config.yaml
n_layer: 8
d_model: 128
n_experts: 256
experts_per_token: 4
d_expert: 32
d_shared_expert: 64
activation: "swiglu"
moe_layers: [0, 1, 2, 3, 4, 5, 6, 7]
router_score: "sigmoid"
normalize_top_k: true
routed_scale: 1.0
balance_loss: 0.00426
balance_bias: false
router_cosine_scale: 20.0
shared_expert_gate: true
init_std_router: 0.0225
lr_router: 0.00228
n_head: 3
n_kv_head: 1
head_dim: 32
vocab_size: 4096
norm: "rmsnorm"
norm_place: "pre"
norm_eps: 1e-06
positions: "rope"
rope_base: 10000.0
rope_fraction: 1.0
qk_norm: false
attn_scale: 0.177
tie_embeddings: false
parallel_block: false
init: "trunc"
init_std_qkv: 0.0376
init_std_o: 0.0
init_std_up: 0.0376
init_std_down: 0.0
optimizer: "adamw"
lr: 0.00184
beta1: 0.95
beta2: 0.95
weight_decay: 0.11
lr_head: 0.011
grad_clip: 0.5
warmup_steps: 244
schedule: "wsd"
decay_fraction: 1.0
decay_shape: "linear"
final_lr_fraction: 0.0
batch_tokens: 65536
seq_len: 1024
doc_mask: true
train_tokens: 406000000
steps: 6196
dataset: "wikipedia_en"
Below are experts of layer 2 (counted from 0) of a mixture-of-experts language model. Rows are named gate (a neuron's input weights, with its number), up (a neuron's input weights, with its number), down (a neuron's output weights, with its number) and show model dimensions 0-127. Each number is 500 + 25 x the weight over its row's rms, rounded and kept within 0 to 999. Numbers have three digits each.
Before each expert's rows: "gets" lists some tokens that make up at least twice as much of what it gets as of all text; "comes before" lists some tokens at least twice as common just after its tokens as in all text. This comes from a sample of Wikipedia text that the model never trained on. Tokens count by the router's weight.

# expert 219
gets: "in ", "on ", "from ", "between ", "during ", "nor"
comes before: "the ", "a ", "200", "201", "199", "his "
gate0:498496524515468496476504487470485494499462477481519516526526511478510519538487512484521509512498486498452517502531508499510471436558522483527512515503524544560513473491527527505534503526478500459518421505557488475436512442466474519528487516500501507475525499484491480522497521491464523494527477455480485514483497499514514500513480497475473507499463492499508482481483446480452496489497
up0:467469516505470503493498526507493477497462463471498463467521551482538503474508514511514467482490441512515488497498515512503509462562543506505495499507526451526471490493481520479538508545458492531511476496473496470476516499495551466544523527482520483499542462457520493509462486510509483473544506499427502532515510506520524501526516479495506487484506447473462483511482497486491511487485
down0:514475476474506504506491534490520504514461501461499470503512545499449506470501503473499500481483488463470467495498476508488434509500479481479510493474494462485499491465512493484511494453475483477496457497469484511470457505517498478520481490497489476477544471442523463483545482521521522515529427513461509492508549537488472527485520521480506474473460528551504492487486513482460510496461
gate1:472499504520485514529483502495494521471514472559524534488524498510519492505500509473522480496513461535498483489468506503474494457547516465487555519530519499508510478503473494476571526502512513506508439455485485485539508496507506491544511491516509495509546525531529465481465537533514530487508501443472515457494510488522482503485449520470506488524516484502469505512482459522485503514432
up1:509509562482507465523485521504499527506486528481515500480538448498504525480481516514520508514463505482493535456523509490531474512496511565480475543522509477473471540505499493535466458483527507517524530527522472495485496497459534521469498528465526492520509478521507470527479475505435508513505466518507477544512519465526508510507536475526519461499458512500537542520509491490504525480542
down1:470500484477517481511500496471480474506517480481473488531496486483506501463505484523481481470528519467504490530531462516486524542564503466517509511487518501484542462451524486504527534496471468488546506457506520486511470516512517495486486461522464489500513479490510495544509501494560551490472503518505434495545450501497511490495478539501499527442535483507504522519531483516513541541514
gate2:441490485472460493509517503505552498484490512469479514470491524473499479498497499517552513491502516478505508541530502464496532498481513460481534470476455495549504494463514494456494474511531519461481464495494510509522471470491499482555510468500462502464516513517526472487528497503485511525516517493477506486501499536515557568545515486482538524491543466539477465502516517481496484483470
up2:498507476488498457491533510492527491485482476462484542454450513513505495484444503493480539465481533544473507525458491487475544506515535518487519532522498461520478518500498510470498457520470511511546499497508522492510516525494515501529523456491489479535506420503518471517547501518483502477510470505504477519483565500532511528490533494506543524497562489491491504485478508509481479511495
down2:516476511445486474517505480482578478505489507504471506494513469503483535511464539527523486461500543524484495495485526501513477472493489467475515506535509489533454499501466493459461470527532487528518477484528491504517496499514490484565480526525444463496537460519487521528496472478457507534491472545472527464492479536509518497454540498501471503485493488515467504508508508524508492520486
gate3:536479484474472501504500479504511492521518512519527481488494513518469524501453494534529517498546545491516499514465523489491508503496481518485512483497438572492519488466515447485499530506495485482543520513567462554461469457534515539478530477519519501526511516525495477521495504503481523476482478502499514476471546496450491530543535501474508488468485542518512524518502474482494489501517
up3:468508528470555541463470523498499509493446443494488507517523452503518496522509507504515453506484478491498481511528494501490494482457522503515489527498544472497507518524482506475471447446487520511441507504460523505564511517482488473488478510511489493469470474445499520471512483474561500532507495511472505507492476504501533510466498489500497521520498526477487433475527482483521486505512
down3:509493535497542512514501511480457470467479524493489475506502494496502512508491496521503504461525533475507475503535502494498507488466547538490476527490504547555501498525483534502488486500447523448515496471441498557477495507513481499549519479488539517486452482509510494468550534519518514472430508508537517476500509484483520506501513495507544532473490486496461510524527518499481445520481
gate4:487472508518508477526519515532527457525467530467475523481519527485506477541478512504488498473504504497501527524500438503487503470511524469520471505501504515512504496482498516517483477516549483523466489503558500472485504476484469460544521509517462501462501516515537469500495497555493465517475492505512533473528532525505479554530512483495518500482527444561494515490527444451510483517471
up4:479521460448501493522549512509510484515479497526490471489504501507470507531467510498499510510464496514483477548499506479460551468482482456518518454493486497506498480520510463461488496493476514454513478464517470508536454503497465505496482482495497513541504417464534516458505465506499520503473501500491509517439513529552505547491519481495509525496495514512474468483540519466528493487519
down4:501521469511529487483504489504482526474539493485486484473532465494510504474481519491495502477494497514478476513494547512510546523504503520521474524527523489499455570555498520441461498480487515523458526515472546511453506496527512537516561516517504499510547460481498515520506475507508502459451475565557517512512503504511512470458509490505518494482490488527504469475523503514492496483522
gate5:489493518463481532522497491496519487478525487478514517501502488492491488560477452516468515480506527440515517481472492541536465538534444439507485496506502497502516518499514502553472478490497491544503526458531510484513525481498516535518525498512453517505491518480501489497485525509490490478489493521518468497490533540470413482511499496482510475484461499494530495528462521510501458536459
up5:528486504524507504511492473523471494509477515473458504487533512500480509499505543469527515529507464546551461552516526471467530477497536525519523498489519518518474499461458468459515493529490511540480496527442486540513492527499482502515516507510551491520494470527504500518526491498527498504544497463462508550511482470549554517493522467492502506495522464490498509483512468494512544512536
down5:502456444500472440518477504495489463495481537477497460539499476491494489491505494517489490494501496501534483498519501459500501485475536460504535470495485548517489467458507527531522488527570476503469467501518491502489497516458516523533522575473479527464521509487533450502499458517521473520534504499465508531471509490527516498492500489524489551540496504501504521511526506490505538480490
gate6:477484508474528508554485461510522536487532496478522530474516483462472457502509460491480532522548526497489470497487533483507498496514461462464529498515496515481513503472505498549527477494514510492490508462497445486473539485494532477567508461493508522494507499534475485501548509453469499455512479541517471481489502536502493492544539535518502515515539493544519483507482537495496484510511
up6:507507521507456475445512537495490441493494513511496473533499509528554571485516552496524502498485507477501540497531464500502506473505521543530482495486512511500512495513517505477472503525497523498491526543513530529507465518507471524433498503485495467475487492455512490514486476543525497547501513438500537493511496468508505534484467474476496469493474521464459532469515475501510489477511
down6:535460464540541499503510456528490465471524510548463506530497539455484480493469489488486505525525467505473493518449511510500534524511520522543511496540515522542528471496461532479498478504507499508515494459489483548520495522524560478534499468524486522508499498474514506502513529496473458504475522460471456481500500493518490525525499545538474482483491504490504541542476525496481495492475
gate7:489523474481531512485515549482492499506456560521481536522519492583473521544515539515503473501502512496494518508487502502503524508480485507474492495536427500482509488551495485502484475499524548487510436502527462507530513476476482490509476505499517544475528476494464504484507480470491494527512510543533502514482487505497496483481537479521517530508466522463479537498530492498543532534521
up7:489481512522472493483491476535507485484563406457510478465454549460550494478477496474472502463481480503476474487505485493509530476513531513501512461488555489486496498521479486497485519512488513534511546479482496506452527536555524488498512504472504456536501479506518485490525509487522497492499527465468500504524543484489502527514496488485532469488500463485503490533491511514467479488518
down7:496475504489493468494493495456489498533465501500527508539470512479492470500454511466496530520493464516478462514471425517501483462485460491466536533547454504510500514508478544483497538509524459512527467512531527482521496455533487573491495493497447473497534493496520505511497489514489507494509480516509496501520543494481495499484499493499492547498452532500486496483459475523459517525471
gate8:466510479476480520500463481483555490518515524526489512538490518493507506518497506545479498485525543470502499490507476519543456506506463494478501480529449505535506507519522512488487508502487495487522503494542519538474475448471499514524445543505457502481515504492483532484512519443458481507488492526554466493464523522482505514489538487474471507518474472465497470516486500514464431519470
up8:493512498478521521518455500492548497496520502550485512534468498469486507501512493523484510473526544487485508478506479513563461513490458476491511473526480492511496516502531502512507513471501490458514500503562513514478487465496499518522419512520435513503504494480475550497506531472479470494501472539530458485470504518473512524461537494492474476531468494472521491514472482509479449527484
down8:486477515497505502496475515492497534471533495524504557490511511504508504470491501508467516508515520537503458475480486534503466534517500522477487517508551463489515551498513525495516514481494515497483533523472518495500468504533470462503502470519539481508515487482537525524428533477520466481500494534507495522530516486479515515487488533431491456532487487445528461529471476487491477561473
gate9:505505453512453535444490479514527501502491500506481511506515539502504542494522509498480464492490491539468541543457486501510470540464503480485534461500472489482460496524470504534490536536530517494512498458490469480550537452480510517473470508472450516492500490526488495470530491484490474497531538542511478467520477513488526489514489472525520463489494487515448493500514472504529472474470
up9:521480512490467516490473543537491545529487504521526480462512502494477535502522471497529477485525455531481509521483493504476487489520476484474514477495518494516435475518488503455541515441501515443448443501524485528501501508489536461504526490509520490479529534508507513487492497534507528465511551496486537521514470479522461526479492501527540486466506500514478545514502483477501543481496
down9:503498467495435453512495490531550471485484535485508512470525473502554501460439529495508491515464510488548531526513550497514510501464527490509494492492498544472508520502537510539527452514509513485475478488497491530494505482487471498520499546508470503488486465513508527485497486481454465488495469523520470497522473477488483474514505482486492474484506466515501516514573531496551481501526
gate10:479438546459490498470520516495528460535518502461525484503498518519510491502489507493554502492484493435510492520499508531504487470517500470499499518483506487471544464495516505459471471510479481499488498505538509536424501508508494449523520468511453478490502500527499522453514535474498495537484501440509504465508539529490498539511490497497470502469526493519478501475498497489501545485446
up10:473511518478504484487486508500513516499503512484507494549505546480506498475443525514513497476504517494495505524450503443529507517509493501489530507558489507497504486488525507448530483497463458521538479499528523509466537527537544528512516473488497506499534483518512533481515508443437479477525490535523480510528516508482490489542476469513464489532479543504503471546477527525462533532492
down10:493509535452516521515514509501489491479498515481497490498468507455477527504479543458527487517493526468491490500526506504488525484525478488487488523486490503536523519518495476444502497509475449468543488436513468478481506493507501506530464471506484501518508514525526524440535528443496524517469466493477524477474515508477535514530489472508481542467492504553459494513513489531504450551471

# expert 104
gets: ". ", "in ", "at ", "on ", "of ", "L "
comes before: "the ", "The ", "He ", "in ", "In ", "of "
gate0:508456499535490514481502534514552494546485516518491493536492524543490477522487476514492469504525527476503529485494525513523473507494474500526518452468492473472493512482526464490494498484500438519508479540497507523454493477489437511482454488569452504525478526527507505505541465501507537537468505494505497488500511520490488532510520516489550513478525484508489505479499524490499428513473
up0:497482520521516527476479519516504539512485482542483485522510496523463484530467461529525463476530534490518533522487510517526473517488457521510533484497493465483469497460496479514507488454482457519486471531486483499462492462494435521478494503556476534527519544532498512529519446497528540532470531522518468495509532493461509494477510514515516510501508518498504469473475526540498457481491
down0:507528507504508551524509460489507528458521510478535482506497511476475516455478534550510508477532487509477488490505503552492506495519470507509506494541550497517510481511556480523447433517493465525508520561522493499484478507487497516498502464557503530481512514523548518512520509458505493515537509499487503499477512469453542506486488504523513511530508520483524502496466548498451493483479
gate1:517502520510513498471516506539532510530457482526466521525536473511439517503491497523501478511491479516475498481512490490485441505496487534546539478532438470497486525508539507487509515454532482542488490528496532526475479470455451515517480530498491482507470507467475512472481451462509498517434508488496498493503488497508515495491507518504503520465473520497428486488520487481505454493489
up1:525504505533538469438521485526508516519489494517483525587517498534456537491486497533479473469528526470522498491472505518498481536469501501556511492506474487479511519487541495475494525514482477539496523538489561481478489466456441518486512521502481487464474507505490514485471473486535531500466502503543500451512467502492483508505524522516500523474516498517505490483528535514491481518509
down1:493526514518497561487494478471504516498515466443540459491497510458479532485500527489516502503510479471511505485505526535533545496485477472451527528531519464484486453518520517513505462508486471493480493472541487500474527512503517472500491491534492500525505556487538537493475512495534516506522542536519464513447498516499495485448467472512499542480509500502506476507513557478485527460518
gate2:502500449477482574506489509456531507491496509540459508514491490510496534470517520513468529562543469488482505512506464512465494510488523463505514532540462493486485482508505541500505516479488541491456479466477495479546481473535465501544459501502518529531523522515506540504522481503473478533466482528523499525519481518549542495485517505512518468478459519497483480515503487523492479499491
up2:465495479563483512443518477465525541489519513503472522484469518516496479522447505497463516500533436518481488520492496531515461520498517509508490482531487512482472501538477538495531533526493521507479483471505513474537481505506504470534499505507552493554502490498498531558499513546497518504487525505494489509499493455522551487477481527474478472471525469487486488561496491511500526474483
down2:461454483525495519498496524456527520526499506523480527501512494499488485540490531474557519496443520523522508501505497470503499495477539511462527517497481467499479486474482514499503512526519491464462425516449511480496499474468513503498495487508466540491518467493482512529505482504481488488477517549528449509450521507512511485495515479492487490457506480489494461569500537538531496487454
gate3:512480489494499521503482525497471517478508492523451521517536481509480453487510463537543532536479486519481509510509492511517470528492547491534476487486454453491515521474507508450528504484538511463478528525469507537550462489505510502532502534501498514429535520505478506531469516503487505475479459485499543524512480519488516501482533514490506449530457512497524514461500483529512517458470
up3:501475515530536541521505485504500466453458515505517487507561492512434534516482505537523512496496484468516534530492549509511491477523535435488488505487503502492506470498500497485482492493486520468464546552498466508487501525445495517503477510500482522491552506455520517465466485495542497518551487502492489463476521519461507512516525512487494495532509558483489500509473504509530530518510
down3:494471514529477510513499467512487472475532498485505505514478503505487462450510498509507546507510452507468477517494516520465490550508475496477534524459515469519476541519498531475486465489491465492518517487463467504505536454537488493513457497518535517492473495506517484526540543529495522496541522514521505528505475495508489520468484490486491537490518469430521455483517447520501505452545
gate4:530486512493466501505533480483501468458533471472517512484509495475545503542554507511482523486529452555538496517540505537532492488503520475493514460481535527522496521540477534505514523486490487488499474512495500470510541475488487474525545538512507475482535511500454513504487491505522461509516502461438503487483487502499522497499459514496465563503515458461485483499469517475523484504475
up4:526481496507489476493547485547485491480460469492527482514521513477512512519528502494440519487473460518565516517503506488484496526510522463464543518531503496532472482530507562522487530496526473506448463482473513472498562487489488510511525510496514493521487540477468540525507470474490473482517490508464484465498500514496523479447502460505476528510492508457481497501477533483543495520500
down4:517436492522497514494467450526508545501495518490502510499460550541488472527478482505502522495466518490494511495495490449498513496543470488491476493515503486490515495478515490486464503484523522468491519541541494533443483514513497513466533463479466511467464516514545490522552486496493526475531497502524536518503499505452509546516542502490512449470459473544489489503498503489459482477473
gate5:517460491479493534508532533505541473515476494525483539518528535521474495515493491485493450473522515477506483509484525531508446477490441516503549476488466514480514513514529473493487506473516483492463497513502436534495486486433440480515506493552488479514491529489535506494500521489501505553468473513506483486472524537456537513499495511507504531475519515518486472494485535506508500516451
up5:499488472460516476517475500475488501496516525455483487451470495484546507457527515517532525558502482507486490484508527482449515467542540478491480522498512542527467497510458484507490490496508526488512482469522510492488472498537543513505502475473505531458493479482508480489485500496470447482491495471452536541529514492561490515517508486464502486481478480485480543492541469465539519512529
down5:475490481466491490506443495533503512503534508470497435478495455527534507480516442482509503542476514505506503503484491443530477535510490493511528491510488506528519501504492511508509527488528474497502493462528541528512531488504478509503498494476467485525497535501483458509482522491473508496452498540529489483565510547532467513502525477467511533513504526522452453458537477486533519487475
gate6:510476468514518519494515506511494539514513478548501552511535499536504523512502499553501493526478498517487477494519506486483475481492495491519478524498438469504463509502528520500547479454555496501433525499503497463517467481470444494504507531495451473462454518496455503506516440492511519510502557482537495525503448516492484508532530484470512486494494511507485492512493520498483498525531
up6:489489478487486466492531482493504500511490470479533494542481536470537534552455492462484516481514507541539527515471499523508531467472479503470520506515467495523520482519502496506506524503485505466521531501460493493494542481509434510504507502482469467475521527511469517489520509568508506505544530483490487565474501491543480494551472489502489538479519486450503462487516522497483500482533
down6:492515488512511505474482505530530494445525471524516456482470489491468522513512480491475507507478523505532492526523504523509548526532499508489460465455524454486496504496496479489517515540471465529516532526491505535477511511495494499487473514504523496534489480497465435473496478455516529464463530503580488512479495500498521527446539452498522490505522502448531504512523482507498467508513
gate7:510484452471530483514540496536522480476481517543501463491520488525472520537478503502520477495484525475521514528500471514503524491474533472543525495475461485492554505494462472466525511504529522490483493504475485485509485467457430510487458544497474518542503512499483518479499461513545518522453508495498500473501537552475497512506480520486500519494534497508493497472506506483493432498450
up7:500496484482519494524561489529488482480475495543526452512530497523479529536478513515500468487498542468518523539524479526506505501470526486534516533483479469486551503496476482467513507503517494493496503550474465474529497491471457517484464528489502510521525519487504505495473463536541531527422498495495496477503524542483496499453485511500503497501554516476519479476493528501501445499454
down7:476515523511493475505516519522489511471490490490541490505522464463475520514492494512547517488511545523473498510510460455492492551488468522498511508511527480503483486464507526497516464505456512534503527525478532507501528526522510548487487458511478476542501509516508520512458518501504507526555535512511473461499529477471481422493506544522510474488539500525522470503459537547468525495523
gate8:495456508500519514476517521488531507496466574510520480514527489500509529502499513516523484518504564512510494498477502507464523458505498488566536505465442475519506536483477520471464524488492521423500486528472478465503484495472464506513491507512491482477486461456482488523508496516475475534465488498486544479483549480470530496474475488493497528493536487495463496471502502493529494496461
up8:513519479508474500515489506480526481493558490470503525473455522488476476499500487476484528469554460470484466491540495526534470512526509454463452500472572535479516478503538469533508475522500498523500505503547526500469514508506543487486466481542488474509513519539491486475524529499492494508519479473521506499501492507508473527523475513478526483469460499518557543516503482487466514521481
down8:469484500462504491463472494548471533501478494527514473486479544461512484474519513489474523492507514506483486520517529511516497488536503490492461533449565496530505495546544470483517503486492523485471510523514514527473463472488506497474499516537482526507479499499544476503511514496491448489518475477492527474508516485489484596535516499477514521451492488460456495477503502476470474500523
gate9:489468499466469522531499506522545481512504489487460521448486500527517473497501529503543475499482510504528514524532532467492479434511547482483492455473486522531462485565521466528490497478493517479474469474531469467515472484453462481464501501461486487512482478450493508476501504493490483475517491506476529475513505515507533535552545506468507504473495481516480503481503486466501527527494
up9:471504491523497509517509538505492527475505442472470500472521497508499526503484529485509482482469482504521490542478489508512493452453503502495504500511483466482474471509462517481498480480464504520443464498493466485499438484478466525463497529460473534535541494525472523483503451514538535497490564546492472534475544496474520478505528506510533497506522507461510456516488532514490488495505
down9:489459546441576508526497473504490502508512496474493496522475497497477498463514468516490486539486516487507506478519485499496482465534487435507528465478483475490483493545497461506470507450509454492482472482563458491483489455463491505495492496497482488492487486451509489499543508483516443518496476525494572513495508522504527510518510479491512517493520513481488491482489485469460477487482
gate10:478520502503473483508566488524518523470482487507552510492526505484490560542509520515453473526518474504551477493488492468443528467523529458513476513492525511513504486507487532543480474508533527503481474492543499443531482521481508510482509522467479490506519480462488490482496487528477514497496513470495507493497505504463502502473482475502543534450511507479509497499500489420532538501497
up10:519476438502489500492513548504489506524472541516482509507472537545514514526513484474493484469512508503476478469534508561493486546507474483457529493487489487490477524506537539503540526470499479483495501445503510496520525498485499506495519491466501505480468512466500540543521489548474490518499511482548496480517481465511501490439493486481545535485511475512531518513552534498547530517511
down10:503473502513479498469464499508500502447495491507456440492547468479486504500484489490532476486496515535499506492493524522531527507511507479531475489540508510487493515547492454510435495497499482528512511516545519522464489520477484505466484543499481447495499473487446497459498501477476458495492466514484494536504519540506472545480465513487508534463506518488502530449510533483491481441510

# expert 94
gets: "in ", "to ", "He ", "he ", "who ", "she "
comes before: "the ", "was ", "a ", "his ", "had ", "is "
gate0:461505488498480460482523483550497460478494499470531496491509502497479500530469512481509524503493528507543511500489476504469550480522544472529473536503511503514500490511482490492518441541509528512513477558539496450553507525509515510509472497482493473535478481478474457497487478557500525477517458455510540449482497488532494520493497532532526512507523491478546472488468490474494511520496
up0:489517472520498511496527516498519517495510540573492492462483460471524458492471527498520535460518504509475524475496516496497508519532554524476470504482474495455437510483501471539530520495493473496509526513471517473483555510511486508517473442504509487484457459554510524526500504518464522502532508487493465526533519491525530464507505508508474472504509484464519485527466484502475513510538
down0:508511516500477481507511537484513536504460517497474462522482493488492506506525566493531471540505531479459490529487448500484463512480529501521470504524510480481540483530505487483513492482524527474497512469517461515495521473499466477449537501474460485476552464482511454505501509537486518492486491511479472538501496517504514465543453478495469498502451480499522534483536469483472535533526
gate1:502500543497499463507491465463492460496515533471513476474459499548491463472492512482493502521525526437473499464512476481514493476522506481566509481478496529496501483503489467463492498510475478503518473512523461498491484506507516528531508436473510492505527474524511509497487506525493505518456472459506540513565541477542442505501479508511523496526537485493478473499505440516490491514503
up1:470498497459520555469502533501524498503458479524483495514519528453491524537522469510528479513503467511477492514472530503507483481480466510423499498534495466481471499504503521488518476479519511505510479490499511522483516474517516529509453502519468464475470511511467513486523487458502543490489511516490499461454479511524511509470527439509506445475506531538499469506498531487444465515463
down1:523541513495546515494490511516447481478462535494502468503500518515491486542485550468512466465484463531466504528506522487523503415488510511501494475470499512531510557537481493487508500500475478498500480491485497522450489515491503453507518491468503508493487474533534515511505495488497480477434531507499510511530479465518533485466554496458476517477486488467463509522489531532492528484497
gate2:457486521461493486449521531493488482520537543519518498463491547479463489484480526522520453493527487467479504492505501517479502461538532496473507542481564490513516503506499482451503533514480487485494500505519504473515485540474514504524498471530493478490464520468520476516521531503519497523501474462452500511506534506514487519508499519485465492519511472510428523514460492475500484573484
up2:523474493465528514528467507503487473482538457463566508495457524511537521523510544497477519512522471478522498517502520501500496442516459515494484487479472546479507519512481490518503447498531489470523482487529516552470526470468485503533478450518514497518523506505527519511533479502526494536497532481495520479539540471470481535535455478519510523502520501493469483473494471491471469496488
down2:518510521520495505552432515524486501499501497462500522495502554515486508500524491490471531491517488527489502493493499496489492501526468496477516468484526527552496473476492514535521417505502545468481455542496495508470473483536502527527503433488497500515446512506496533516550525439473503516504523515541498492494506496479505487469509485546545500512447520510494483501507484494509493481512
gate3:493496473516502481521558558469498491504540517532477530487500547521517433476503497466518534524471483496532502497474494496501502516521537511491494526489529471448544525480513485447504500531493490513511517498493492505529475512493529471517449477492475463487486492521515473474475527503494530505490474438475523527523508537522508514509531515497525498514559485478512462508483480482490493564489
up3:536481522501459472515457481493470447474495524498507511502456484530528531507535522496504533442509488499477503501505478492561499465516489520518509456494464523515485505519481492490516483518522505479530473481505480452454542481526524479473483444501494488529522476495507487536513528494444479501538531499456509498531514423511511496483466501494480485543535521478483493484493495518500509484496
down3:489502469500467489544503471485471519476520496471485536543484496440531526485511529497465457514531481460479494456515502477542510511530482475484477482502485513518487462531525498517480439508502476449475513503528487513531528481496506551506486488509546489490508477450486516501535505475496530505487512481528482498510527434530485532468478460522503482498477516491518506483530510536454518515486
gate4:495496554522475445475462506488499486500531502506516500507511571500492529504502524504551515506500484496528466537477511501527502484501491479528474468492521511523505477491518517495494472510503510519506460534560473531443519515482543510516488485481498471445500521484497500491569513496542505531525510470472519509483520459533457520506519489469519519482561513510499483500490491448460489508502
up4:515513562549496473454505470505545494516516472496514542549532539502479536481485494533498468499488542491539493510476492490526504529507504519541456504525541483506511443506515521502505462526451534509523520527540490501496511511499535482468530491469515473474496491543482473500535504475495519510519525479523511519468504491520463508552513531462502504476532473486506518514508504495452525495511
down4:463492466525534534479493503491532486473479491476486462482487493536507527486490462501492500507505481501504554455449517494487504540481510531505483514545517535492495493533446493508543520535499525488456546490515527525497494512541498493527500501485551496492431530479500493508506521481489534507460549442524483511509501511510450490507509523499551460510484491507521506475506470514475516526529
gate5:517472496473505519474484470484523518480466509470509476468468494492484522512506471508528471481498489471491516476508520513475462498508435496494545505484471503557487506491502486472448523479551500523444469487526479511489500529484488503500523509522490550484521515455532530472495495502524516522466491527546510462511479538523473506500529470471510468519490552512463512498519490480542478439486
up5:447508511463491510499524509510466505471455502535526439486534450486503520502490481462480528514501509504547486497471515518464518483489493501479506552507469497496475481516466475473519548497515481527517485493467457474549519491489496509509498497511517546524524497479514484484473448541534489471497500542478499475510519505484496492463471448531483469516530529449529478495475486495502456484512
down5:524517490494499474495481531498459479511519513518507468485561469469529502524435497484507529503498509468496504488499536531514544495470505496514531514509471507543480465501463488507496522462492506503496480472501476505507486467504522502450497506508461514554517488487523506514505481565484479454484488534478490503524505507483507448493520476533527500508496485433532554491513502519507467521568
gate6:490469547527471522491522461537509482501476481453524498537500478499517521495464508489458528452509561488526505490473463470539534504477501498515501516483533493514524463518526475501447528521510504496472526545509491496499498525480443478498512487469539532510539488489487458478486498526502491527491539516456493517492476524531475524545530504495526519484559506481499506484504476495469527502529
up6:525486471503527479495475517474523521509574526504494515483473508516540508507530494512557502550480452515463503509507531570459481497538482491506467478494504530493466538450497500460502497514513509474497492460505527498518492472518519521518474484533471483514478516516520518507529472495502516489464428467524494514503523495487516486475489489482481456500458490530474485463531488497496475508464
down6:514474511528460487579496509511545508488458510531532493522454493473487510527484493491456526534512494501519518524498504495487471500495489459519516476477504473458489474537536450496478507502517501486481505508458479534522480502459444463531536504522521500486513515497524480495458447542473489526506466487505504481548499534483487528505524503505492481502502519507489509478463462442475476512490
gate7:507487508482551513477473437497487496485497499500492486491471537479475488520489448524466537492501524487572505518491480461492531468572476528523494502480502500569485496498471506488514469522447530487523462510533510537496520513521525489514533458506491534505481509472482519467503513524522537493448523518475509500515520464519496505504495489493503535504541488478503450493498485510479523488526
up7:516463529458500428512477467521473505470518479505545509499498520460499530491544499485497499453475510503497487540489505474487530520507522504441497505506559510544473478508478485487524501513503513479490457492522496523482552502484471459557483486491525518503503519484525527467510510543543539495533520495452468483481521483497508494524501522513514502519514524506505473517473474534468481460466
down7:462501491484509470518505496504537490526533465522509522483488560498519511491517537497498541504558490529518483520485534464514490526473459555513497495493525554522520505543497542494506485467486488461514491500468498486517516478565512521546459477508499493522496514507505550494518524506501471481492481532524524492514509538454447496516496486507481507437467488511523461474525516485498472499511
gate8:553489469477522489530532494438530496461531504451530462452460542530515482487532481512507527456507555478466508497491487518450515467533483462489486497500493546521505514526492505480520525485502509448481495523495491497493494498472488479517492525471508507485533504484481520528501497497482538509480482489490504477529510500480522529518518424493526501474543498542529495485521477495504503518462
up8:473502480503491525496493546476447489519507530531492466556520479479479517512499452466503458517484526535458508504469491539520534508451471530457536544526445420499486483486478533486548472516478490509501479508495514503536525460500513535498512481497477496519494514497464480511500489471497513468473531535509483495501495495515508475451506508527501510502491523507506473524477530509484495500537
down8:538435489494465480515486500449496465508497476509539484509523492476504508502485530513497473498502535448514526501515515486516525460475474490514544565528506536527480523493488466500557522522528468514526488514518457515477510489481489513501507497528467529519511503501476447471489495520473507479456518525486490552547504474503489556516487488493484466515527490496453488529489502493528533487529
gate9:483457516485456469492505496527501464446492481485493488499493498520513509494492507507501495476500520455523467515529468476473515506544522516525468477488513498522519522521497450480471513512490521514509489506533491506509521512456447487499514501465512478462500472483481448420487528526519521529487491472482514521471509537479491553487494511471516542475514493493476471501494429454490513464462
up9:447485507503474475483474466526503495483510466485492483529502485491496506529509489487522509479474506485557461531501466479486524499521528515546485461486529489489515525485490471490468518529488545512458485527518518516476516519480496525452523515460489513437523462503473472448500533542547508498460512484476492526491487518536509529489518510470500504461500531476527442505497480474461526480480
down9:510484531484505554451472514519491517535495514527488475495478514493464467494489472516535510501482490468492498504507513470489532480483522529495502505492537531475512525485490484514520502545519438506475492547490514530504479470544470474497492520504529559513478489483502500430497513519509513510459513478524451481535526462535472514503494507491478461546483485505481496543473543536487508551516
gate10:486526482527525516501520466517476523523520478535432495503518504509458493465460490513488533504478516456476479478505469496505554513484501481531538534504526474551498506472484475547516497494437496537491485494490488468494476500476530469492500515499490522512489499488495489501525538458509474511470544513461495520494522533526541468473521551501511493493530504482536480453481551500490495488538
up10:471511490514510509517497500495472515492514473488474455460516500517472450491507459506475574525511484504478495498492475522490512532465497490466552496533491465519467496482500498535490531465503490520479531492452489480505462484509521503526504526552479500547504532515506527528476526452507518505461540555481501479526503525488514481457491527519527491514525526516527457467478499524543490467523
down10:489511498503489514501502515527473498559480521508522546516511510511472466497485539479486485479457474561497501530524521460457458487514468496553483452434514496455513501499473498492527459452453499506507482522481520508513506510495476541481508485502475469538499501541483491446504476507505488516539491473506505521508440501510500532496507478498514515463465504540487525524504466488505521507490